config = dict(
    balance_bias=False,
    n_groups=4,
    groups_per_token=3,
    norm='rmsnorm',
    norm_eps=1e-06,
    beta1=0.95,
)
Below are experts of layer 6 (counted from 0) of a mixture-of-experts language model. Rows are named gate (a neuron's input weights, with its number), up (a neuron's input weights, with its number), down (a neuron's output weights, with its number) and show model dimensions 0-255. Each number is 500 + 50 x the weight over its row's rms, rounded and kept within 0 to 999. Numbers have three digits each.
Before each expert's rows: a language model's description of what the expert responds to. This comes from a sample of Wikipedia text that the model never trained on.

# expert 3
It responds to: Bare spaces before years and numbers after in, early, late or table pipes, plus hyphens in compounds like coming-of-age, Victorian-era, Scottish-born.
gate1:548394347493497503497440503557502511440600500543506393523521511606478430447542469479534481398467506515521483466495423483406527469460463572499481583496489496520446464461498415485483545491460500495434478447523441590588411525456520580543547382434531421516507599476439543594582592556542525654547437536447527546510477530539481526507479520612521495490490439471497524494472529525563484480519638527505496543570476546493540435462533510541426483489421566436483540472521474500487515457442426478564518478424507550480534493411465547561546515489509556525526484551588533476430449509546475476527491496484455484450566568481577474436470506505516534492438505392495460474466531455581539510571466508627477437550524448614459418456480565580465445448489504502571469490542505536429479480564573
up1:584420376504514547502430516592555508447603523530495409529556509617466423437568501494509494444494462517546460459520413470409448500510464593487546587471485467517494400454452430508509524456448472494393431449485433597580467530498482574508540409456591456519482562447451536567577554530518500596535431498426541534488520553523531505471506499604503445487524471463431558502485556538550467479525626516486520539566474544490548447487540476566458486515497598436543534487480505496473548461432422468565543503459502551481533487403464573533537437503421478527532510579545489486438473492545515450505498497507417488427555579438571519462512523506495503554409525389501446505490492466575526479552464494600474422498537421630426419463476583594457462435525533520563524494525476498460540485526551
down1:507546526467484580669496516482462465491475507468446543452540481465475374526539569511666563488534517469482549542568411417492475524597451533478486515460472451441513423567579518463501510448466504595541501455509480503501458512460520447485551553514449505575385491464495548511574552427468512543414513536469456534522587444489442453500470415525525506436534468477487520517498500631418513512566474533511445436382581539595541565578501478443514530529489459534550453492545464499464527538474473546502551407578596490457555515478466500604506470494523505523484543398575480543585486479498494471581520603437433496442423536427417558556478471462483524610595533498484504527485541433510501413453483427409492470438579568446490446533573450486510442550440491482488523471474430550512486516534514

# expert 18
It responds to: Sentence-final periods, closing quotes with periods, and heading-closing == marks, often followed by paragraph breaks before The, In, He.
gate0:505527505528519458473518531475535468554598587428464419545465506463490519571501502416558565408502586484472617526524498445551523481500451467515491492563535481518426486569551575463522479494509546562592428386526520523485477516537520514517536374544464513626467500436500535526517508511545501553416406508513488488475519486462425561432487519463449455439518517492502537487490585410462355448527466380460553573436516500494509475445537432516531516458544510531531460518409525490469530513559454508457539461439531568464538467436509390554465482582565517513525378441510507510487430551480488534458477518502470532451601593503473493518406497423487428481504512499552542502521489558430513437617480485467437507439523442448507382491608550467476529571475428509457565359458561436566523501545408
up0:466457535498522536491523466573535557451464458537505571562530497488536527399540497608419467568499460548509436479475574568503525549494488591494519512400480527451564503445463504529464479489505505408471586480497500451470491446448455491473433558443528443460553544532546488527447509467426506451560608500485466540546517497463544503520552453535486568521520505447533486518555427483473559464434499503531449460541441510515492534504419519434477420529397619449530606438577527492507484447485486509508425480575405454528440546585508601504573491412455498530550561504595498493520532444559474490577506475472537526509457361474567465460586500547436544515512510564476494606446535518581477536313539502496506526551436595585477598627389528542505487453576541477541520569534504519484498454466580
down0:459495396534459555512529468501480526595515502571470609455420411479539511539518371441501510550552561589441533477528462554517456478547560538493448502488492560516502478452486465539531467536489488520460466481527475549546488524506453470539532508497504493439529374559512488509498577551550472497507451468448595517515571366563500521502535475534396446572575448554497505501430533557467612543516562615583537454384556544425521462536478524530429465406471592444513589534551512480479576514452490408519504479553487515447589488490486545402496443526530494430469480565529378448473542572566566479512537516483494490522567464532502543502571397526601437481408513524501510562488544369561485447475579457497492415530546461435463521532494453489588506508547499414553535428553489542553425527467466

# expert 45
It responds to: Words in athlete or performer biographies and results tables: at, with, his, from, Championships, Career headings, as in "played college basketball with".
gate0:451470510466470528473479461439490440405538540403522526504593563539474489474560543449467443497524473470507458502482444457649555491555496503593535517514533503525454465534462516477575424531456497560550494549538465539476435471529410526467575419516431500430465546529495574486500517463458517480481498543475510605493582504605463483463603514486483471551540464401582482438477476488501466489565489534396486522497520514468541408592557388623573542484483453523481555424526500455582476461575454589487547439475512445519562493587513438480557558409524574622549500532476452456449615556429490492513479564490537536647450464564514498458490531489450523541485530520469479543483470475564480492523458521618495500465499453570472487474536500503470601601469595500577526570477506399536448466570427
up0:451519465458573387451512567465510524509366454502503544513439473518511521497446450524520526487459532523470574451486516471366484626459550441505500513437495508500482499461522591451558522526533491412474565497483565458524489482543480549479506574435518457504472390575479435522480535495525452470539535566506559470535400480512453462460447422558472512487512440532496347602493553530464533499435534470566502363460487441601450543477526562374501479517560454443546557557483502478465497602449573512476407455535484491497496552476517516517517445497522514520482524513489550529525498555536587485515418520388523437535559465466491506478469569497591502471561466579444493498433486464471475505355515496381443520480488514491537436540446440551499433439551367503452496592498437611501586432468521
down0:495396520556603447537578548490526435472423443433469545544478515418446506449431501428568453451544516531517605476507504476444452573485479443437465486476464546560470524508531583500468454573621515578540518499417502500502482513568589478477461466563476541489421498449436511534450474572539511514563478540435476413582491528441489417458425502515531418582555525493390501481559488562613450475596486451510533538480509600463542520355515575487496455506590475467459512515565536581448445519462473507416452503542526512402482508526484476491504450566515508564483506543436451563525610511522503408512549538518422450457439607459470524554573576533463573506466536605501537480486414530606487550494552506381534528503485575513420498465507497593429522461462513541504466474491533541499516498512474

# expert 49
It responds to: The preposition of, also in, from, during, around, linking nouns, as in "fall of 1852", "one of", "September of that year".
gate0:448419464556555474508434533452535516481513508478528607467628601427467514483483495514581493457459455432355522540504401548476535524523484478486597521602555487568439525529485568470460482459495515511513442449421525474489431467534586644595564479463516510505479467479517483511481530673486551475557465492487482454430543523535476468539493460564431502548535519462487437475487464518543513468530427485440441500554513539518431458461431484483440466467480490485497453479498571523540538538449522418513577562501422529488495511476582492494422406547439359526502475524468529579588467474501498503488456559483418527617465607439525526531519516408543505517520499536507588544405502423505475540466468502615436496446500487573528453461445512495471617564537540460435543592481490423474566496563512
up0:487575516505463597555486508561510527503505495588454517559486434475597499551546509526399554505494592482550524484521647431566545505442545464526520448450443534489587506459521457550488532502483527500467627555485496556526588582530399449446479485538476478499425522541531520483475459368462386460423507485487530514522455489535530511435506529506483530433548398534506561433509552467476463545475571422577515450503498449481568513527652481522561419518527538554562546598487449454500479466586521551555432493601562466544525523519450492414542519475586583460556493470503541484472528488519556472532537478465483478375510435530540461444417489622477529512481526411534469455556481511564451474494547510447477498493568477405454547519604494462514415431493409535448523405483459489567488488437552
down0:500408499536564481441502489479489557518534486467491542569513500540575522474452484357522503535521519505495494520442554503394496511531512560549554562573474552477485449506620509528486428499480459506533503488499559547576474492519548489437639522545531507460460436537517568511439483392388407400447520462528390523539560460474502437552395520478488454598399561574464451518411534515457523502491493489520432413535507557521453479453587482450490473478490497477586553464464511552479530597469432521434508450482486449452537517577485540483456518533636476482515484449448457462566563435485475425463500389430462455467475527440450538475469537410452573648484570500445468433485457510655575543580452478541503469531536483511492606474458470493437458505522447523459530500530483519449517564544467

# expert 5
It responds to: Spaces and word-starts before numbers or names in sports and chart text, such as Last 128, under-23, Hot 100, three years.
gate1:573430488541523454508450511546403434586483494527427500436485523425456548480581507479505470500456492490504455563440602546515507412449551551455545523487539441582515493470464550449546524474527433497588504505484564496528571567443412494482475548496499448500537520538559550435508425526456506543561501524449505477501452537440476507568452494478514447439506537542411478460575571510594502497521488389474582502485527478478551476424493410454577496436570477478595496430526571479564520570477542452512440474582528611490502550530583557455524528453447493521481513457596549504574587501466520517511462476449466442485548445452493544608575503535516423539577460511435544456467371451459603446541492449535421517494468541469652453480544494493367502475487630459563507436515442579468484508506590
up1:454524497430475553486560488497533620453539415504507485511477443518589542512440515507459527487537493549435527501523474409492597537457421473547405488538479557453459467469551506499450511533556517499406514490438407461545475428570528460459463415451529538504526482467494493558519533518534501405439454439545553486465430466555475498401486487485501583598540459460515515535434420480435504496438504541497418441504459543506487458562480595486416472600434483538489482559487426483511459462519438622445511483459465413519488448521502416483481421528546476484517466572456514494528465541507554544485514549465479560508441519506552464414384497487464463439505499547558390598559605546522433535498514557430590502477539516497368518559505506520645479485538382470536458578433591446535587558478400
down1:444519447418406513568515472516495438551572439482555493501523525565527503519546520452512511468491504500483537353519588478418520443568486504514510555469551435413470491417493484492525479501447498424462536425507408442463485480506585424550523498451490471483476497476393481669505443530573565412492570493480471495487462425479414435494532663477453572520517559523464494517505523537532521525477443564441582436573538444515416580545530579472565523543596461482510465430411551501476481408595528543460493570437537484486509480484505460554444448440444429512516460519503421507493534483548523502540505438506563583477452568515466525416532440549431458499474449470452458517475492492489535562439547402408512541532446475520503488444487515443569510506435397417573440552418522500528404564442519

# expert 44
It responds to: Paragraph breaks and table row ends before headings or new sections, plus award and placing words like winner, medalist, semifinals.
gate0:466651534499471447476476484496513531482539512473494506517500450524523417550479530500512433458596533518447577440492507440504501467487547488456379463483514564520499570550445441524466464565435480616506484552462460560377496409521465497560499451477511373514478532506580507413522523477404477486442501499503528504517391572492501547451584492498623453515434593401483420441484516497561619595432510495446526519516504530449540583504488494532502484529480440579580564462467513529523463394441448539554415474460491484477478507444478510434448518570438529516447529535522519501451601530505457519498527477513523528583498430568562562488429523536448623533500534470590526448405478504609536520561517483508427514380432546475432547433425507499482509458586539462494498508456507570522426481585482
up0:520422504631482515499466512416520491540447508497505445431578479436473521551598493508483569466447404509555409505555472482381525578495421546562491485475509429445520454413498481442447552412583639403451441483676450430556498577467536530528488534578461538515549454517551538515517464632535484549554483472538495442483594460449548485535498494484522571380474474513463486567578450544491422492537490483510512546416502439520443379462499496513538584425529568461490416559449555524429522541529583568520528536519483468443455507530485565435475484436522542452543486479482467499482473503596554590489515557487521505478519564511466475542499434497537474570550508537482423493588517546426524491472453506584521452572454400535557499560507574561531511587456505513503515521510460465499530504456493
down0:484530433439471463560525479422424448414468578473565484517572469469445503463534493506487510490515571522452536482473453415544456478496484505499574551532492487643470442490404472410478418512511519443456465514453481514486518537493500443559447507456584459444600577460484511510527620470458481444492505485460523522539448501502560548549475486551518626541405594489539426490502401532484589439500516381563403499507443464517497539433549526457483464507480479466450517491509567584526536537501506524496513494585433587513478501501480439506510578404434543461520504472450447505592542483495547431519502484472540592465484507494606460525477555448450508469506527539453584512484541533594578499445490619460470427449644391439487493502579571559467585462579397526482489515543513461513549567393541